Experts of a small language model.
Size: 17 layers, width 192, vocabulary 32000, 53.7M parameters.
Experts: 32 experts in each of 16 layers, 208 quick GELU neurons an expert, 2 picks a token, a sigmoid router, a shared expert of 192 neurons.
Training: a variant of Muon for the experts, 3282 steps.
Below are experts of layer 7 (counted from 0) of a mixture-of-experts language model. Rows are named router (the router's row for the expert), up (a neuron's input weights, with its number) and show model dimensions 64-127. Each number is 50 + 12 x the weight over its row's rms, rounded and kept within 0 to 99.
After each expert's rows: a language model's description of what the expert responds to; "gets" lists some tokens that make up at least twice as much of what it gets as of all text. This comes from a sample of Wikipedia text that the model never trained on. Tokens count by the router's weight.

# expert 6
router:59 69 42 60 51 52 48 55 68 65 39 55 42 50 63 39 47 52 52 80 49 42 27 44 65 61 56 58 34 52 42 75 72 39 58 40 70 80 54 48 44 56 43 51 35 62 52 35 36 52 51 37 49 59 31 45 71 51 42 18 47 45 33 67
up0:59 50 59 44 59 42 29 60 60 58 33 51 44 49 71 58 43 25 51 61 61 46 55 39 35 60 60 39 48 38 57 26 46 54 48 60 52 57 55 30 42 65 41 50 57 28 59 46 55 27 29 38 32 54 39 61 42 69 65 62 62 55 69 52
up1:46 46 60 60 33 42 36 69 57 66 66 56 51 43 73 53 62 46 37 54 28 59 34 58 42 42 76 47 27 42 46 60 53 39 51 25 49 57 49 56 56 34 62 53 62 72 28 33 61 51 51 56 58 64 24 38 67 49 43 50 62 54 51 43
up2:29 51 51 33 63 63 42 54 52 34 68 69 52 64 58 50 49 22 52 43 55 50 42 32 30 57 45 41 32 51 45 54 26 55 45 62 64 51 62 49 65 26 61 72 44 52 54 49 49 36 50 35 67 57 35 46 43 59 54 37 60 43 52 55
up3:61 46 46 35 71 47 37 69 50 28 47 47 45 44 55 52 40 28 54 32 44 38 82 56 70 50 36 50 61 66 53 39 51 52 51 62 47 64 66 68 41 39 52 51 34 55 46 63 26 28 40 60 55 34 42 69 47 49 46 44 35 31 45 38
up4:50 45 31 43 59 61 54 65 51 67 45 59 49 29 38 79 56 69 61 35 60 55 50 57 60 56 54 65 14 44 65 62 68 34 73 54 40 56 50 34 56 45 45 37 62 64 56 47 42 72 51 70 59 47 57 50 49 41 52 52 43 67 56 39
Table cell separators
gets: " |", "|", ";", "---|---|---|---|", " 0;", " /"

# expert 24
router:53 65 76 63 59 37 41 55 50 53 46 49 25 54 43 60 53 51 75 57 29 68 63 48 39 35 59 56 34 54 50 55 35 50 44 49 38 49 35 41 39 25 78 41 42 52 50 44 46 60 51 55 60 63 64 70 47 28 55 51 51 47 33 51
up0:72 32 64 51 46 29 38 68 68 29 53 61 49 31 40 60 22 41 30 15 50 54 56 60 44 52 46 45 43 39 62 44 49 55 45 75 55 69 57 52 76 52 75 44 38 54 33 53 35 60 50 46 61 44 67 55 56 30 40 50 66 47 53 29
up1:44 59 55 46 61 34 53 60 42 54 59 60 59 41 36 47 58 30 61 32 56 51 57 30 45 53 36 52 45 25 27 51 40 46 51 50 48 36 34 54 57 31 39 42 53 58 34 58 35 69 68 45 54 22 54 53 58 66 40 41 58 41 43 47
up2:38 45 45 58 71 55 79 56 56 75 40 68 62 36 38 55 41 53 41 39 42 68 40 16 48 35 40 26 34 57 43 36 64 41 47 70 68 48 59 46 47 56 55 84 41 47 56 45 36 63 51 42 31 51 42 61 51 62 47 59 48 43 69 56
up3:43 55 82 52 46 47 51 52 48 46 50 44 44 60 43 71 68 44 63 44 49 70 53 37 45 43 60 57 41 68 53 61 60 64 66 42 41 38 48 53 56 43 56 55 39 52 49 62 40 56 48 28 56 51 47 50 24 80 52 37 46 46 37 57
up4:71 66 64 43 46 74 53 64 56 72 47 40 44 43 66 37 61 44 55 82 60 38 40 64 41 50 46 64 61 43 32 59 36 42 66 53 36 42 37 46 54 28 51 43 36 47 58 61 50 62 62 49 49 48 52 52 37 16 35 41 54 64 41 50
Dates and list bullets
gets: "-", "|", " in", " May", " September", " October"

# expert 2
router:65 54 36 31 67 44 55 46 49 55 56 49 44 43 43 44 44 47 46 53 57 30 59 53 49 72 48 49 64 32 55 44 72 38 51 40 60 40 40 65 56 61 51 71 62 57 61 38 60 64 51 58 31 82 31 45 62 52 57 36 45 49 45 37
up0:71 46 60 45 38 55 39 55 43 69 28 53 50 41 72 62 40 55 73 55 45 48 60 59 49 51 63 33 43 36 64 21 26 52 54 41 44 41 32 70 42 36 41 53 64 60 28 34 56 77 43 58 66 57 41 54 63 31 54 45 16 44 42 50
up1:60 50 57 12 43 56 53 56 40 47 60 56 55 33 24 45 64 37 58 50 51 40 57 54 60 59 55 43 49 18 70 46 34 41 41 66 57 76 43 41 87 58 52 39 60 47 59 32 72 70 59 52 46 57 31 46 38 29 56 50 37 53 90 35
up2:44 54 47 38 48 60 48 49 48 54 81 69 41 47 47 37 48 61 68 43 60 36 40 51 53 44 57 27 48 49 22 51 61 39 28 39 54 36 62 47 62 26 19 51 59 50 48 66 54 45 51 64 49 56 38 54 55 27 48 60 48 60 26 56
up3:59 58 62 37 58 50 60 65 42 50 49 43 45 60 49 62 36 44 46 60 59 51 47 69 52 58 59 42 74 41 32 50 28 70 47 57 39 45 33 60 66 55 45 48 63 59 32 44 50 47 47 76 34 57 59 58 53 30 27 28 56 45 38 47
up4:56 29 67 57 47 55 55 40 36 49 58 49 30 71 40 27 53 50 52 73 67 30 49 35 52 65 51 43 68 48 34 48 41 46 68 34 44 47 70 34 46 38 43 69 58 38 61 61 44 33 55 58 44 80 36 55 56 54 52 38 68 44 59 34
Past-tense action verbs
gets: " to", " at", "ing", " from", " that", "ed"

# expert 10
router:55 41 69 36 40 38 61 35 56 61 60 50 45 53 71 48 64 70 64 54 24 59 74 47 51 68 14 47 38 44 41 45 44 43 49 21 63 62 57 62 34 55 24 58 71 47 65 42 38 49 55 40 54 49 40 59 63 42 51 26 71 56 55 78
up0:67 40 39 46 36 41 39 39 49 37 50 67 69 43 59 45 58 62 67 58 39 53 36 50 69 61 39 56 57 32 54 69 40 55 74 36 44 47 61 39 48 69 72 62 59 61 28 25 37 47 39 56 65 29 51 56 36 51 36 54 46 68 60 65
up1:47 61 50 52 57 29 41 54 63 52 67 39 46 82 70 39 43 37 48 42 51 52 51 84 63 56 28 40 53 54 43 43 51 35 37 45 56 46 67 60 32 55 49 42 55 28 65 72 49 36 47 44 70 76 46 50 53 53 73 57 41 61 58 42
up2:61 60 68 76 48 36 52 35 65 47 56 50 56 40 55 71 46 53 41 51 59 29 54 46 55 39 53 45 48 56 43 56 49 59 47 28 35 43 41 52 47 47 20 54 54 60 62 77 27 51 59 54 31 46 45 49 49 56 36 44 41 49 45 61
up3:61 51 59 47 61 53 65 41 42 28 59 59 44 53 29 64 38 62 50 36 39 59 75 52 29 59 58 55 57 28 48 51 42 54 32 56 46 66 63 57 51 63 39 43 72 67 51 46 24 54 21 66 55 31 53 41 67 54 42 59 49 61 39 49
up4:65 55 75 65 43 66 56 49 39 46 74 58 46 19 52 47 63 54 59 45 41 49 54 50 54 61 52 43 62 48 49 67 51 57 48 47 45 69 48 40 51 59 39 43 53 48 60 43 56 42 42 36 42 60 31 44 55 51 38 30 58 56 44 69
Numbers and quantities
gets: " ", " \"", " 1", " 2", " 3", " 4"

# expert 26
router:38 52 34 50 38 54 65 48 54 43 43 29 42 40 63 57 67 54 55 50 47 62 42 58 81 56 48 60 44 68 37 31 50 21 66 52 56 40 54 46 41 60 69 38 55 31 55 40 54 61 44 43 50 40 56 51 63 41 57 48 56 38 45 58
up0:27 32 64 60 62 68 60 28 36 51 51 27 60 60 54 56 55 62 38 69 51 47 36 36 42 52 52 54 56 52 52 70 62 62 46 67 46 42 41 62 39 42 43 66 21 57 35 59 52 51 43 52 65 40 45 34 43 41 43 39 36 69 57 55
up1:38 36 71 48 42 55 49 51 25 57 58 33 68 56 35 31 59 36 50 43 45 43 63 40 28 48 45 56 27 46 45 38 70 46 51 38 37 74 55 40 42 66 43 70 30 53 69 66 42 36 43 31 35 55 38 52 22 24 58 43 66 69 30 55
up2:73 56 48 38 65 24 48 70 39 59 32 55 47 53 35 49 58 26 52 41 51 33 61 33 35 38 58 50 59 59 46 68 56 32 66 36 47 58 42 35 80 31 65 59 38 48 57 51 60 57 62 50 42 56 43 46 62 44 49 59 46 54 43 72
up3:54 38 49 42 48 60 40 77 29 56 46 52 50 49 41 58 53 37 78 55 66 41 73 47 21 55 50 55 32 48 52 68 45 68 35 72 52 57 66 52 51 46 48 67 42 30 36 67 60 41 40 38 49 50 45 63 46 60 46 35 56 41 63 29
up4:53 51 48 49 43 57 40 51 45 51 64 46 49 60 45 60 31 34 49 37 37 59 64 68 31 57 27 44 46 48 44 41 66 65 39 54 33 25 27 49 76 51 44 66 58 50 43 39 55 59 53 53 31 65 60 55 33 44 48 61 53 33 41 44
Periods, pipes, line breaks
gets: ".", " |", "\n", " —", " there", "---|---|---|---|"

# expert 27
router:70 20 57 53 53 64 60 45 54 39 52 71 49 58 44 51 44 43 24 56 56 58 62 38 29 42 58 50 39 29 49 54 39 48 37 50 58 41 53 65 44 51 33 53 35 57 53 52 58 52 46 53 52 49 48 57 47 50 48 77 35 46 46 35
up0:50 36 29 61 59 40 34 51 58 45 41 49 36 61 50 56 47 41 47 49 38 34 55 55 45 61 72 58 60 60 41 50 51 69 39 50 36 35 42 40 53 38 31 55 29 61 62 36 63 53 50 59 57 48 58 61 65 32 35 57 37 59 46 47
up1:51 39 63 58 57 46 54 44 59 65 44 48 51 54 32 43 54 44 52 25 56 39 52 52 63 67 46 51 70 44 64 60 51 44 63 41 71 59 58 46 55 59 36 57 50 38 54 48 49 43 54 59 38 28 23 63 43 50 43 72 50 56 57 39
up2:53 43 55 47 49 53 42 35 48 47 48 53 63 35 55 28 50 33 37 37 56 58 56 28 20 64 43 41 60 53 46 50 53 37 53 55 46 55 50 38 54 28 41 60 44 35 33 66 50 40 44 59 61 36 42 54 46 57 32 71 47 41 34 43
up3:54 51 64 58 46 72 64 53 34 48 41 57 55 45 50 56 40 60 41 51 34 27 40 66 30 40 36 55 31 16 35 61 60 45 42 69 50 84 33 60 54 56 32 50 51 47 39 47 50 38 71 54 59 45 37 63 71 52 46 56 51 60 53 54
up4:37 51 42 55 45 59 53 54 46 57 61 67 44 62 67 26 30 56 48 60 20 49 40 42 55 61 41 64 54 43 59 40 43 55 40 39 55 52 51 61 64 57 59 51 38 61 59 30 51 52 56 42 47 56 49 48 41 76 46 50 43 53 49 45
Sentence ends, breaks
gets: "\n", ".", "==", " ==", "===", ")."

# expert 17
router:52 29 52 54 43 64 46 59 55 71 38 41 64 34 67 87 54 43 56 48 65 45 63 44 41 35 49 47 42 60 49 37 73 45 42 68 55 46 45 58 45 51 56 51 64 62 51 67 67 55 62 52 52 38 45 50 48 42 52 38 42 53 64 46
up0:63 48 41 64 41 52 52 17 39 54 41 52 35 58 48 48 54 28 62 55 65 53 43 59 54 37 82 35 57 59 51 55 42 47 42 49 42 54 47 44 45 43 49 46 55 56 36 52 45 44 45 60 78 44 44 62 48 58 49 61 55 53 43 53
up1:43 38 65 67 41 45 46 58 59 50 49 34 48 44 43 58 51 36 68 54 71 58 41 41 53 44 52 50 48 53 71 38 54 55 50 78 57 60 47 58 27 44 69 42 36 63 51 55 37 66 47 36 32 47 47 54 49 32 64 53 44 66 58 49
up2:42 37 25 47 58 50 50 57 50 36 62 54 45 70 50 68 62 42 59 38 46 62 54 33 40 33 33 38 63 73 54 74 45 56 58 49 48 61 70 35 74 53 42 60 43 53 66 57 41 62 44 24 39 54 42 43 25 45 55 63 46 59 50 48
up3:75 33 71 48 60 40 54 65 49 56 59 34 55 52 73 39 35 45 44 59 57 61 42 35 49 29 74 39 28 52 56 71 66 41 47 43 50 46 50 54 40 47 49 60 63 79 54 46 37 65 65 72 49 58 48 63 66 18 43 48 49 74 64 64
up4:59 48 49 26 42 39 42 39 60 53 59 61 54 53 63 61 76 54 59 49 45 41 48 41 45 61 64 19 60 60 59 62 50 48 62 40 60 53 68 64 49 58 44 42 57 71 62 52 41 74 61 45 56 62 51 40 33 54 47 71 45 58 34 52
Locative in and colons
gets: " in", " of", ":", " In", "In", " on"

# expert 8
router:61 39 40 49 27 53 40 40 58 52 43 48 46 41 51 57 46 50 31 54 25 45 28 64 54 51 48 54 71 44 29 64 38 39 48 58 54 47 69 55 66 44 42 65 37 64 68 40 58 32 36 56 43 40 44 39 55 35 59 40 73 50 44 44
up0:53 62 53 56 21 67 46 65 42 46 47 48 40 56 47 39 50 64 59 63 45 41 35 60 61 61 50 49 33 30 45 46 67 58 46 45 42 45 45 61 54 41 22 70 55 40 44 32 57 52 63 49 47 43 36 49 34 64 47 47 61 55 49 45
up1:59 39 32 44 53 86 43 58 30 61 47 49 41 58 59 61 53 62 66 32 24 56 57 78 70 54 37 52 57 64 62 50 63 54 45 45 41 54 50 45 45 43 68 96 52 56 56 49 66 49 38 49 36 41 42 33 30 47 33 33 49 44 49 44
up2:55 36 72 58 58 59 35 35 67 43 58 50 53 50 54 45 37 38 47 31 51 59 48 41 45 50 56 34 51 47 61 48 42 49 43 67 70 53 55 67 54 36 64 44 51 55 40 33 49 50 37 46 17 47 52 67 66 53 45 56 69 44 52 43
up3:75 50 68 40 36 53 51 51 61 38 68 45 44 38 47 33 45 62 62 46 37 71 41 41 49 36 38 49 69 70 53 61 52 66 40 71 53 53 47 44 40 39 18 53 65 70 29 60 53 42 37 40 48 46 51 44 78 43 42 29 27 41 59 52
up4:63 46 58 37 51 40 37 44 38 53 69 61 55 54 42 51 26 58 51 66 71 38 42 70 30 45 38 62 61 47 44 57 47 63 60 43 66 63 63 42 37 72 64 51 07 38 45 58 51 43 53 40 27 35 68 45 44 55 64 45 40 37 41 48
Sports vocabulary
gets: "s", " team", " season", " League", " game", " Cup"

# expert 1
router:38 36 46 51 50 62 36 25 30 44 55 71 49 29 28 54 63 67 45 61 19 42 49 41 43 51 56 48 50 49 44 55 57 57 41 36 58 45 53 53 41 43 44 65 59 35 51 44 52 59 38 60 48 60 42 46 24 43 36 34 43 46 39 62
up0:63 41 60 58 44 46 52 49 54 51 78 43 60 63 30 48 50 63 52 69 42 71 56 43 42 71 50 54 49 52 39 54 57 40 52 50 36 36 53 46 54 64 59 46 41 54 38 48 54 51 61 71 53 58 27 49 55 61 56 19 44 51 51 47
up1:52 40 50 90 37 47 45 65 55 67 66 50 63 36 55 55 44 48 58 42 50 69 34 34 40 39 42 49 60 47 80 64 35 31 40 51 61 61 61 47 39 43 38 43 59 52 49 63 45 75 58 61 41 53 61 44 47 50 25 56 63 52 69 61
up2:64 61 52 57 42 41 31 44 24 63 51 53 59 58 34 46 62 50 56 57 29 56 49 37 41 62 51 47 41 34 68 41 54 70 43 58 66 48 38 39 35 62 73 48 36 35 59 58 66 63 42 41 41 49 38 68 39 48 57 25 60 41 53 57
up3:40 62 41 41 52 45 26 26 70 66 57 49 45 48 50 51 34 61 48 58 55 30 37 65 51 56 36 53 40 50 50 58 46 65 57 52 53 55 56 39 38 51 48 51 71 54 25 34 53 57 41 38 49 32 40 54 48 49 60 18 66 59 56 28
up4:44 23 36 52 51 51 52 51 53 57 49 33 36 45 28 58 34 62 56 38 44 57 66 52 47 21 56 52 44 24 47 52 58 72 54 52 46 63 36 32 58 60 69 55 55 46 33 47 67 68 42 40 54 68 41 33 46 47 52 42 42 44 45 49
Descriptive adjectives
gets: " the", "ed", " other", " new", " known", "al"

# expert 4
router:35 54 38 53 41 55 66 47 50 42 46 28 46 37 64 58 67 57 59 48 48 63 45 56 75 59 48 62 40 72 37 30 52 26 69 56 60 36 53 44 41 62 69 41 59 30 58 39 57 64 45 47 44 39 55 44 65 38 53 48 60 37 53 66
up0:66 53 42 51 62 81 70 37 31 52 67 39 64 54 56 30 37 57 58 28 48 50 39 53 41 44 55 45 20 59 46 61 47 50 38 53 49 57 54 39 42 60 68 44 32 59 44 72 44 51 44 51 58 54 53 72 48 61 35 51 25 51 46 67
up1:56 64 23 70 74 53 50 40 53 45 45 58 28 41 54 37 52 51 60 24 55 51 44 51 49 65 47 26 29 32 53 44 29 76 54 47 50 57 55 64 47 71 49 58 54 57 46 39 39 36 57 53 66 37 74 69 55 60 66 42 56 53 24 55
up2:65 52 75 64 55 61 50 45 68 43 47 67 80 45 45 37 55 42 56 37 41 45 48 57 35 65 43 51 27 27 31 44 31 65 57 55 63 49 44 39 66 59 61 55 52 32 15 55 17 44 40 51 31 65 44 44 50 52 58 71 59 77 43 36
up3:61 29 50 50 47 56 57 60 28 49 53 56 49 30 60 40 46 47 44 25 41 38 49 59 32 42 44 36 45 64 47 65 52 65 46 48 50 42 59 46 74 62 72 69 34 53 61 45 53 37 39 61 37 44 46 72 33 37 56 55 61 47 56 69
up4:46 65 53 58 58 42 48 49 55 37 64 71 57 52 69 52 30 52 43 41 48 45 65 64 40 66 66 34 41 31 59 48 38 79 53 53 52 59 34 59 41 65 39 50 56 61 23 35 39 39 33 32 38 55 24 24 41 41 42 44 49 63 62 45
Table and list separators
gets: ";", ")", " ", " is", " =", " are"

# expert 7
router:66 48 42 67 66 59 41 61 49 50 49 72 73 54 57 56 59 63 47 63 42 44 60 56 78 41 50 39 44 71 53 45 41 41 60 33 46 39 50 35 40 54 44 46 50 46 54 62 45 54 61 55 55 54 38 46 45 65 58 52 50 54 34 64
up0:50 37 62 50 53 30 67 51 55 60 45 46 69 46 59 41 36 39 39 63 55 40 49 33 57 42 48 49 50 84 46 46 65 35 57 43 47 67 49 60 40 46 29 48 60 51 32 60 51 33 53 24 28 72 48 43 42 55 61 60 34 65 32 36
up1:47 38 53 69 59 53 47 52 68 44 73 52 54 50 41 47 43 71 48 50 23 60 41 46 60 50 45 46 26 65 51 57 63 71 47 72 68 64 46 41 52 49 58 65 74 31 51 51 31 52 70 38 39 58 62 37 54 65 26 56 49 63 41 52
up2:39 53 38 54 57 72 41 24 58 68 53 48 49 53 59 39 64 62 43 46 50 28 59 30 64 53 45 41 43 44 49 32 53 50 30 43 52 57 53 40 54 35 59 59 42 36 46 40 57 50 68 52 48 63 41 51 46 78 73 68 46 22 48 35
up3:48 48 61 60 48 45 31 58 30 70 64 62 40 51 45 65 51 37 42 63 45 39 63 62 65 67 50 50 48 80 74 35 45 45 48 47 50 61 45 55 68 42 13 44 45 29 38 53 71 46 31 34 51 75 62 31 41 44 41 44 48 47 56 52
up4:65 37 45 42 29 38 56 59 14 59 53 66 48 73 52 58 49 48 49 39 41 32 52 55 51 48 40 47 44 59 84 32 32 43 45 41 56 33 22 42 71 52 28 63 50 49 47 57 41 59 63 45 67 62 33 36 54 51 54 64 44 61 40 36
Parentheses and initial letters
gets: " (", "===", " A", " S", " P", " D"

# expert 23
router:68 50 58 69 67 56 51 52 70 36 65 52 47 63 51 45 70 37 64 40 56 45 39 55 36 46 43 49 74 47 48 49 35 62 61 49 36 28 61 44 35 39 66 55 38 49 55 38 43 53 23 39 56 32 39 51 52 54 36 68 70 49 32 54
up0:36 50 25 58 65 56 66 50 58 55 60 45 62 38 59 65 63 32 43 17 54 55 52 50 45 48 41 47 59 35 51 52 48 44 51 25 48 62 42 77 56 70 41 43 47 73 47 48 55 69 65 39 64 41 48 63 44 63 60 72 32 40 34 38
up1:44 58 48 64 53 58 37 46 60 42 37 45 40 60 42 46 38 49 42 63 28 40 60 44 58 54 36 35 55 39 61 50 62 80 63 66 58 61 64 39 40 42 52 80 48 32 58 47 67 59 62 45 59 48 41 31 45 46 39 55 46 50 61 35
up2:42 24 60 57 46 53 55 48 74 40 44 48 35 62 55 13 25 39 50 48 48 26 65 46 30 50 50 44 70 44 39 41 49 38 42 51 39 59 74 50 44 64 40 59 55 58 53 43 44 46 44 53 37 44 61 45 47 66 59 50 73 63 41 39
up3:59 41 63 57 79 37 39 43 62 52 46 71 57 45 52 56 70 35 74 31 05 63 24 38 62 47 61 40 48 57 56 38 68 56 60 60 70 44 62 44 47 44 52 45 53 25 54 59 34 53 60 24 45 39 51 53 49 55 50 46 55 49 41 35
up4:41 44 22 52 46 62 44 47 64 62 45 48 44 49 48 79 31 59 36 37 40 56 44 49 56 31 55 64 58 42 30 54 43 45 32 48 62 52 58 63 61 41 31 44 59 62 55 61 53 45 14 60 55 53 37 42 42 35 50 50 27 58 46 52
Prepositions after nouns, verbs
gets: " of", " by", " for", " with", " as", " on"

# expert 5
router:37 33 54 54 70 38 65 31 46 37 42 41 51 64 60 56 53 53 48 37 31 44 38 31 48 46 49 60 38 70 66 56 27 59 59 35 59 59 51 57 54 70 22 49 51 42 56 67 63 41 65 64 37 32 72 54 47 52 45 66 56 53 39 51
up0:39 48 40 25 54 40 51 35 45 47 58 50 49 56 47 69 53 48 62 55 70 21 44 36 31 54 49 39 50 54 74 48 32 42 34 51 39 57 58 27 59 71 22 66 50 59 46 46 41 33 58 46 41 49 49 51 70 54 54 46 45 63 50 46
up1:48 46 49 58 47 52 56 41 52 44 43 59 41 59 57 45 65 54 71 43 42 65 47 66 41 46 58 57 47 42 46 48 67 61 44 42 36 38 64 72 42 64 21 46 37 65 42 54 52 54 45 60 71 46 39 44 52 38 55 55 54 65 59 49
up2:35 47 51 60 29 45 33 58 37 61 55 49 46 27 78 37 50 49 64 44 39 32 84 66 40 40 49 34 57 23 44 51 53 55 63 65 42 46 32 58 54 44 27 34 51 38 28 47 58 48 59 30 48 48 41 37 75 40 42 55 41 67 40 64
up3:56 42 40 57 43 62 46 70 32 44 37 43 71 54 48 60 62 53 73 33 57 59 69 44 30 43 54 55 50 42 46 54 61 51 66 43 57 47 60 50 46 64 35 45 60 44 51 52 59 66 40 52 47 48 33 38 42 62 53 37 53 42 54 30
up4:50 53 64 69 70 38 57 42 30 45 51 41 52 61 47 73 39 43 41 41 52 52 26 63 32 70 63 57 57 45 46 43 62 61 59 50 34 45 47 49 40 45 53 61 51 51 33 32 45 47 52 42 37 53 52 50 54 63 29 75 69 51 27 54
Commas and hyphens
gets: ",", "-", "),", " American", " (", " New"

# expert 13
router:21 57 55 27 51 47 33 43 42 50 31 45 61 46 71 43 46 35 51 63 49 47 37 69 49 41 44 37 41 69 37 71 41 75 53 41 39 61 48 64 64 56 39 25 48 52 48 64 25 49 55 61 65 65 54 43 48 65 61 49 60 59 69 52
up0:41 33 57 28 47 30 51 49 38 32 44 61 59 43 41 64 42 49 52 49 41 32 59 53 50 64 47 38 50 60 56 55 37 55 60 70 52 56 54 57 72 50 44 50 77 54 62 34 66 60 59 63 73 33 58 53 55 68 50 70 42 54 49 53
up1:17 54 63 39 51 22 58 62 43 52 64 39 74 17 46 45 54 46 36 28 39 67 51 50 60 62 62 41 69 52 38 55 52 41 53 54 40 68 59 49 41 53 28 44 53 67 56 62 38 50 64 64 55 68 37 49 43 48 45 61 43 83 67 65
up2:68 51 45 52 27 56 39 48 58 72 35 60 45 64 25 38 61 57 51 32 63 48 35 49 56 60 51 55 47 62 68 48 40 68 44 56 46 43 53 52 55 50 66 63 54 27 54 48 44 57 49 39 63 34 53 50 32 71 52 58 51 48 27 24
up3:25 39 35 40 49 38 64 67 52 66 51 20 68 42 51 65 41 17 43 44 56 42 52 59 57 55 62 59 43 38 35 49 52 22 43 63 51 46 60 76 46 26 70 53 32 35 44 62 53 56 33 53 53 39 51 62 51 40 31 49 37 55 51 42
up4:58 96 69 44 45 47 34 45 37 42 61 55 55 62 44 44 61 38 65 53 38 55 66 49 59 62 37 59 32 55 56 60 68 64 43 52 38 50 51 56 46 44 54 38 32 71 42 57 41 35 70 45 52 25 55 20 55 48 46 32 54 41 39 73
Function words, clause verbs
gets: " and", " was", " is", " to", " he", " were"

# expert 19
router:35 54 38 51 37 50 63 48 50 42 38 29 44 39 62 60 68 55 55 53 50 58 43 60 77 58 45 63 42 68 40 30 53 21 65 51 56 40 54 44 42 64 69 43 61 29 54 40 54 60 47 48 48 39 55 48 63 39 53 45 55 37 49 61
up0:65 56 61 53 61 60 32 64 30 63 42 56 58 43 38 69 39 37 26 47 59 37 59 72 55 73 40 54 46 33 34 39 53 29 69 51 64 43 40 40 37 60 46 49 34 49 41 54 26 34 54 62 28 42 60 60 41 38 31 45 43 61 61 49
up1:46 56 51 47 68 38 40 50 50 57 51 73 52 76 37 40 49 40 50 59 58 57 67 53 46 60 60 47 43 45 46 60 47 45 39 49 37 67 40 49 60 45 56 58 60 60 39 61 42 80 42 59 38 57 51 72 36 40 51 31 69 69 53 49
up2:50 57 48 58 53 51 34 80 52 38 46 47 44 34 55 41 56 54 47 44 42 39 49 71 63 37 38 77 66 53 55 34 45 52 35 45 46 42 52 41 59 60 56 72 45 65 52 54 40 78 38 52 32 58 30 48 64 29 60 56 56 47 55 63
up3:56 54 36 47 38 52 54 47 42 55 52 56 55 46 48 49 41 42 47 60 60 48 53 42 20 70 39 61 49 47 45 54 60 57 50 53 48 61 61 26 53 25 46 60 58 59 37 72 52 51 46 67 47 44 40 64 31 51 45 49 56 54 35 61
up4:51 57 49 48 55 57 59 53 43 55 28 63 46 59 61 49 46 69 67 42 48 59 66 58 53 68 41 62 15 39 59 32 51 47 49 61 49 77 77 53 35 24 39 56 69 38 26 43 50 61 47 49 48 55 44 33 34 39 61 54 62 71 52 34
Given names and articles
gets: " the", " The", "-", "The", " to", " –"